Weights of a small mixture-of-experts language model, trained from scratch on English Wikipedia.
Size: width 384, vocabulary 8192.
Experts: 96 experts in each of 5 layers, 320 GELU neurons an expert, a softmax router.
Training: a variant of SOAP for the experts, 758M tokens, 3795 steps.
Below are experts of layer 5 (counted from 0) of a mixture-of-experts language model. Rows are named router (the router's row for the expert), up (a neuron's input weights, with its number) and show model dimensions 128-255. Each number is 500 + 50 x the weight over its row's rms, rounded and kept within 0 to 999. Numbers have three digits each.
Before each expert's rows: a language model's description of what the expert responds to; "mostly gets" lists some tokens that are sent to it at least half of the time. This comes from a sample of Wikipedia text that the model never trained on.

# expert 14
Semicolons, closing parentheses, "and" and table pipes that end one list item or clause, often in gene-annotation lists.
mostly gets: ");", "]}", "\")"
router:572456556537464522505457503519431510431452528451514445592530491395449424502508496514465470487472564505513538544433545542579509452492421465515586561466489538467483475481482487376496432485514537499485436615488487471586434549558464612428528436467465470478481425450513462388501605497559563453514469488426524576461491540421505480500495474471492499475535543484448535537430550540479537536469
up0:479422514479476656509534451471496487549459520581436504536465548433539429434526486526522537408589613557487516450470513518462451513459424568493414531539565531574538535510467494508528582508450469598479487496407495461472520536482573469471546476511514512506510435508484504563434622580581470453590519587484379579474595458483450502372418493446511516490480547537487552395464468533399609443524

# expert 34
Place names of countries, US states and cities, often the second word of a name: United States, New York, Western Australia, North Carolina.
mostly gets: " United", " States", " York", " England", " France", " London"
router:597532555510470488503435597486520458484530568438532551516428528500564549440497468446622508482566553468453593471467464478427492446448556431468485566452464490466435450432456464519467413530608552525483456516454527440504332421487434545587539474487583520512456548562438537509439434601649509496528513449461535453453585497515463490540534509522541488576425453472484467505493479448567489569564
up0:461494435400527580541637492470528507588514470533555442451385371495608595530471514468456495496500488527460537493546503437483513488465525509523444435527484516525396493531505503518555541530529468452436444598422463535425455485552457549462589466507507434508516440487530433565587464469446491514424488483475611457490480474587484471392544531476469463457483631450490515447565430522487546468559

# expert 15
Final word pieces of surnames and place names in lists and tables, such as -ton, -ford, -sburg, -stein, -enko, -ville.
mostly gets: "sburg", "stein", "ville", "ford", "feld", "enko"
router:484511536392546480526469515417573499523505563573494431444473484504494506481473452598450556561460479481482595417508485530567572500481502450449539536458513483595519495403455477525539507508521482528455502443503495568464435457469538516452396509551424551414385488535470463577554531468570544548558521483478493415420537397470520509459425430445489503488450516521452482557478454477565570439551
up0:505482543555436490502514445532527468520472521460543446500577541479553497542473578494507459446469470544525499531497564413598397549583565491512553517524574546527561544528584554456593496409516461519550610489452550583441466558450529584488499496478416402469547591489478441492499489474480609505542449508490496503474415527458567513470491576385553513425475508478448444414521523483480510475611

# expert 62
Capitalized first syllables of personal and place names, such as Mer-, Har-, Lan-, Bur-, Ar-.
mostly gets: " Har", " Bur", " Lu", " Han", " Gar", " Mer"
router:593548522484496560494571579483621469450488484476551534458381457552546546464540460591482538470509504584418473490521521449472454503466538425531548551468485517552522562492440439512516535506514384532503438408412535504532504444479478425620511511533531464549424615556503561462436520481522496474474415527521469535500513463506511502526499525545446459509474520482519595534561493536443514515444
up0:381502574527518517444493406452525503536466425466467426457575459459436456464565573559475565474470501587487561463572546406556499458517538553501410402547536556404566475439545516495491449511464508528484446465586467505450529518571464532531494550475442538582562411489566449532500602438563649476448559496508423431527492461459546600575509615538485455465564421468464525531472475470578432487487

# expert 0
First capital letter piece of a proper name or surname, often after a first name, such as St(reep), F(lekken), Sch(mogma), Ko(novnitsyn).
mostly gets: " St", " Co", " Jr", " Sch", " Mr", " Dr"
router:599572459535531574496519530491616423488505471433467557473434507549502474499553459518438543466497470587508522444425512495449575485498520474503561566446511514434563554575449490580551405468531531559583612426529511407506470468485403472524464537436553542490421563492525527469458472509464522506488390491416439510477504493447443506418479527467484478468460525466480543530492490432456556533504
up0:528627511430613538458554444509478532451554433492479429471393510570435517488489529483506463525560497526466441548522472500495511395483548504533452583455504610420520511512543508457573496543460460634497534567473520515473453600424503499539472476464575521477484400474520490499569513554519485475483509389405581479530607557481452387562526633472500467516533474547483496527445398501473508585428

# expert 12
Units and symbols in infobox and coordinate data, such as %, °, ′, ″, km, ft, and bullet points before Total.
mostly gets: "°", "%", "″", "′", " km", " ft"
router:517468470485446441468434452483581480545416512458539494459588430446503492573575552481447421505488465582537546551467473525544491448498424546483516412486486490564452594535548552451511453463458579431586436524458419526620515433505547510548532499509426535446523445466599439517482508576433512484499453495506451552507501565540461483482580608546571425479525534532461504547469447552545466531596
up0:550572613517575481480419422614625468548495527509510488547468506585535575477490456531489667500427494508517441459479510427489478501492481514488520475479538433440493545477515515535447556485469446596439465418528542507516524541475473542487459479481395479411483465496556571513466463495440450480502526498537503551489590435458514524457549485442520517494535604514543524421453549451512473464435

# expert 21
Middle or final word pieces of less common names and words, such as Saskato-on, Samo-an, Tuskege-e, amphitheat-er.
mostly gets: "tory", "mic", "matic", "ean"
router:400465547376587463538430550479602516578509468556500503466479567600463462569548507507489451523446462489493535478487493528534523449497388483458548488509525444592522487452447601507512504499472521508481489508574542407546491430544513524511440568486391496446540454528441518458571557472451511505532562480501457470544558499503470497544433584440509530599452493505484484619489495492533479429510
up0:531515422493530576511547479545538454401476479564588501434566539515478462497435417470510511534548466440489594556477442446572503445546453500437574450558558460606563524584506590486524512550530532476555477486473475511522547591454502537446547492435606531450527534446521507521456623485540452504478543496462582476428488550484454436426475529514419352488519510462637545494482552462512533564484

# expert 39
The words and, or, nor, and list commas joining nouns or phrases in running prose, such as death and resurrection.
mostly gets: " and", " or", " &"
router:480536515495473566458477502445454566530424554553501455584530455586500452533445518487453527472527497516431553570440574583465632472496464493465538435552512535553491531438546462422540586546493534436527400499548577547430472563561481454567551514431445518494463457473468502451415574582523477489514460499472551552445488519481533487525460516540458498567432477521452549466446449519426481472520
up0:483474472476506529580514379565405403576532546555561549527531420483485480426447545408555448428435481433504482508500416515564376561547450547497503521446486446525511513578543487536509567566569473441557537468574452455457518500523509482487498498500558443529442573403459479479535478468458484447549469476511552579515536538533574534581484535537568459504524492539452586461505470619533518472477

# expert 9
Capitalized short words inside song, album, film or episode titles, such as I, You, My, Is, To, Love.
mostly gets: " You", " God", " Who", " I", " Good", " Your"
router:550565467565420559408495576516549517460413527442472513480460534560547372443588497562513566434456552484486449457501527456511451566473517432483567504450524529474570530448518448580572442416614521530484460440490471463445402372510486479508511525437521467503467573489493578433457477473530520504505447493514540507474413450432441520527527567477498491485438524458556579470479480510469467559423
up0:419537451513455432510475501604596437469476467434476383540520481534527528471559561404537432507507537528516462519422499466552497444405486497497443469475504512491530557555431487476576508550493469442527428478517571459454466472569450518558463511488566456442553483620531494470448552453485453509430559594507499573580542547514561447539489472525600514497490461501537448599498543475520455571552

# expert 18
Final nouns closing organization or technical names, such as Company, Records, Stadium, Foundation, system, and plural -s endings.
mostly gets: " software", " Records", " Stadium", " Studios", " Corporation", " Squadron"
router:513415524510504483566536538511549447471625510518500497555575451439553480461526582528509382545518572552549503520450447523523492489491491443472481535461527510482445465463509502368446454495534535503552527553512479448529470418550514483410449557413586568483482437480551566556597591419568535438580479503475479483370497500424466506527471401412565440403503583439482468512472504556530571516534
up0:431500442476422469488501490539511491490524473656518455496508430519537503475493533557530584444471460504453523568577485517541449587421598497477515533518489465495581517417443462503544564618524451533579525500503534605510436534479546527464482484599473469491457507477511572501520502410500581427565478533516545404498536401440521518474441450517509535586530521478491564552506591456484484560543

# expert 56
Common nouns and noun endings for physical objects and materials, often in building descriptions, such as stone, roof, water, engine, sodium.
mostly gets: " water", " tree", " engine", " wall", " tower", "bird"
router:542448377513531434580520517498552425470460510488519518540524521491564379492550481512472367467461545456536606495539466466531584420509501415530512491492502538518439476431559561515489555488506465461512488551539435549525503442517521536415455525531560496541514433492549574541540567390492533451544450488461553465438490513486494510538421447404506427544502508481433518496507531542597579455507
up0:627530446526450524566452499492521514531591493462502458449540529478541601512534451411466496589411586417607494508521541465461596503499483485506466506517539480591415489483437581415451433463496510510497488545490498462508507459514574532436553446415504468579551451511476497461541457488540518487515499521523568505574549488507509541509476535490517468421401460486464477528416536462469469471551

# expert 59
Second word piece right after an initial letter, mostly short vowel-consonant chunks like il, al, on, ight, e.g. w-on-derful, F-ight-ing, Sw-ed-ish.
mostly gets: "il", "ink", "aught", "ight", "wel", "lat"
router:389447533465540378503489548554452562558553554626462434448478576569481528516563543522497473432586536491414521489518463489611518548537551552521490499522536518513550500455522495562500560502393445463437474473539498525426513546461588516571473436560465473554602483477559545574540615541509438535496528511587463566536483461593457535458463454523397534507600500470511578457511449515485466486459
up0:433432517557545433519537482444510494526474473467504447535487479512490559509487501503519524490424517471476538519488489450431471554544518445457422405504450466471508483487495529501475510494516532523494552573560506516460425503460555457522445519491479536533527484556449533513550399507562490535491588534407399486500519591466357421498528523463537526499527592594443544560559559478456554471508

# expert 47
First word or word piece of a sentence or quotation, especially articles and negatives like No, A, The, There, or capital fragments like F-, Be-.
mostly gets: " no", "No", "On", "In", " none", "There"
router:547544388568471565583593516455510439416540467431553538470491513509500535528501513528522512443465510485536526557556539472468473499512447561589468493504497497432519612511507481466428527504408440577416560486560505408544452467500508523488548520548482521543461597475486469434463476531418613542532524494567588403545607530525372510554549587433610490474482418596595547501452581423532520551453
up0:631467424550545497561435529575526486552493496404472565505529517484492467519590496505443523484484437536500521422546552513467526458474434502524398464571454454412444491520483479418475473590565485443542513522501533467496490431514556429471436469459485519528412483519546512476476491506520564470410520515660538584518499500521503528555568476524536526556460515467479453521478479472460483462536

# expert 20
First and middle given names of people, including pieces of them, in lists and credits, such as John, George, Antonio, Emma.
mostly gets: " John", " George", " David", " William", " Paul", " Robert"
router:488523475435599554525469530458496503493528484446486558510397564418562563458514427503459461519475485461461498372502538458435534462422558446514535591475469550572484413461448471530545441485558470551520485479481519520563400493384465461552463474513536481522462470554461567439452507500461490454471470467415480420531491451472570517430520533552512477573484432492525490457581490569529568623482
up0:501554469532483498483585522534514495463492564537482555503524451527589459482444426519498522534467483489493509524577478473476617650506526446512606545513491548616479528491406621480478509425399469395539475568499534552486381501498461462447454519538530519507422513492444524489433527554481467503484510489453520554526555612525468489446486492400552475559481532460526417577459609514469393517526

# expert 44
Endings of scientific taxon names and other long words, such as -us, -idae, -aceae, -ensis, and drug-name pieces like clopidogrel.
mostly gets: "idae", "ensis", "aceae", " Animali", "aria", "atus"
router:512432500422503435483518549485546435592542530482510489512462548432522415513380458540447409485565545438460523458524543488501521487513473478461574484453512535534522449444501586524547501508461556556554509531566474546494445367477548493456409507477502514390493482522497498523531455459436520537513544472421495427429560543436554505513425502393578440546473427538474534537539489525569512527517
up0:614467562517527459495395560442600493551398453437433554457510570502519521570530452537607438482498452583515453429535504493592470449560484400544513483420465507482468523552527413487471508556480616572551477506426465534518548445522579497507437470507491442498465521508482514496490448495487509549453443497465604496467596469514518555441462600566365457415556503583504503468562601537569551445444

# expert 43
Word-ending e, de, le, ne and ade pieces inside surnames and foreign place names, such as Tande, Modestus, Goode, Spades.
mostly gets: "de", "ade", "ze", "tte", "une", "ye"
router:409602508451558538546398557465466584541404508551552511438486574449475490477507488475523530532526541430571508383532485512555482436600490451479509564559504508463537484514445578563495541472613501471497536483521455507498586462479551486420467492534496572453514537455605570534606479404606524549562526545567461457479533403470380579504504481437417542467459568485495404535549499475497498547527
up0:445513410567474620503546391489547612573489478580449560504590438454465460532452552496536543460467448480490411507529520383500399416474487518612624498380466527456440491485484461490495574508513489464436533539562494569556495532487426592442504483482451508563474515515422483541447527514475554553418485506529458538484448449531458412587551527556475497557472486493485467519392419568512535500438

# expert 24
Inner syllable pieces of Asian, Slavic and other non-English names right after a first piece like Ka, Na, Ha, such as y, ku, ang.
mostly gets: "ku", "kh", "tsu", "ik", "ï", "ji"
router:564563547432477445379461487501561600504505509506556460443465533572499485467540477493473434535482564433414576428495540515411470425546467503528527440507474456509445458583446473529551612561567493502543537593422499500475502454507564400491450509543459410497509521511424602497524515545543511482573540484574473469476539466542421498513536426585491600540508527485474512557544475500451458502532
up0:470564527566550512466558506640456420375519502551597495479433526487524491546501544500537495460485511491508466483517503507433455557491567515531506456464506455472516556519492479501478560470450545545523397409566563469492491488424609523519534499464584414498584489453563451429504450478405484548490514485454509474499473523551488621510498492423469516498502474439474472540492475484580538590524

# expert 3
Adjectives before a noun in descriptions, chiefly nationalities and titles like American, National, British, plus former, local, ancient.
mostly gets: " National", " American", " British", " English", " local", " Royal"
router:463541512384465539550459402583488477541492599477477461527432423610529565471476561504526514516507449422515465544525471600453527467498484518501441566472521501507531465550527514544580515564492511418422468463509458490516328555412410536538446517512532457494529456546473521500430438569519550421486496485519561443527524544563503519547505493538510517589545453504538563457557507502575484435489
up0:481428564440522524484597556480430566535536434493537485498518596502490444462499531476502500475508458563502518547542485432423499527470508548430451419459435462448517527392456561448512576369447487521461474419522482560546564444475515560505470464508527411471599525522515543496474494504479494555454433446443543485558507528411533564516518587499567483494435487462552473486470465556502532463575

# expert 1
Single or paired capital-letter pieces inside acronyms, country codes and codes in tables, such as U.S, CRB, CNM, WDC.
mostly gets: "CP", "DP", "PL", "SC", "SS", "TE"
router:553554498476464538497482470484602488447553532538444460425559464618538461449517533519442491437545551571577454530393462515447480416472511453560419519529480498547540531572437450503493441488591518492472546496501483544551435495531541438459436530450523559573458578560465463510497580566614538486557508481541447492523544483544442462472619384536527569434492513446545497558494485518544522596530
up0:566465538486536477588524478553414441530542452586492560513605559478472482449497590499520556576516450597473456547470513542533578497513445578473523456508463421527461554466474501477544509525411507538418501483518492532558545605434524562464620503579569503416554450529528536440532534506503555497442511546410496460490542425448447465452511500621526572505459498548399368522452480487444490494491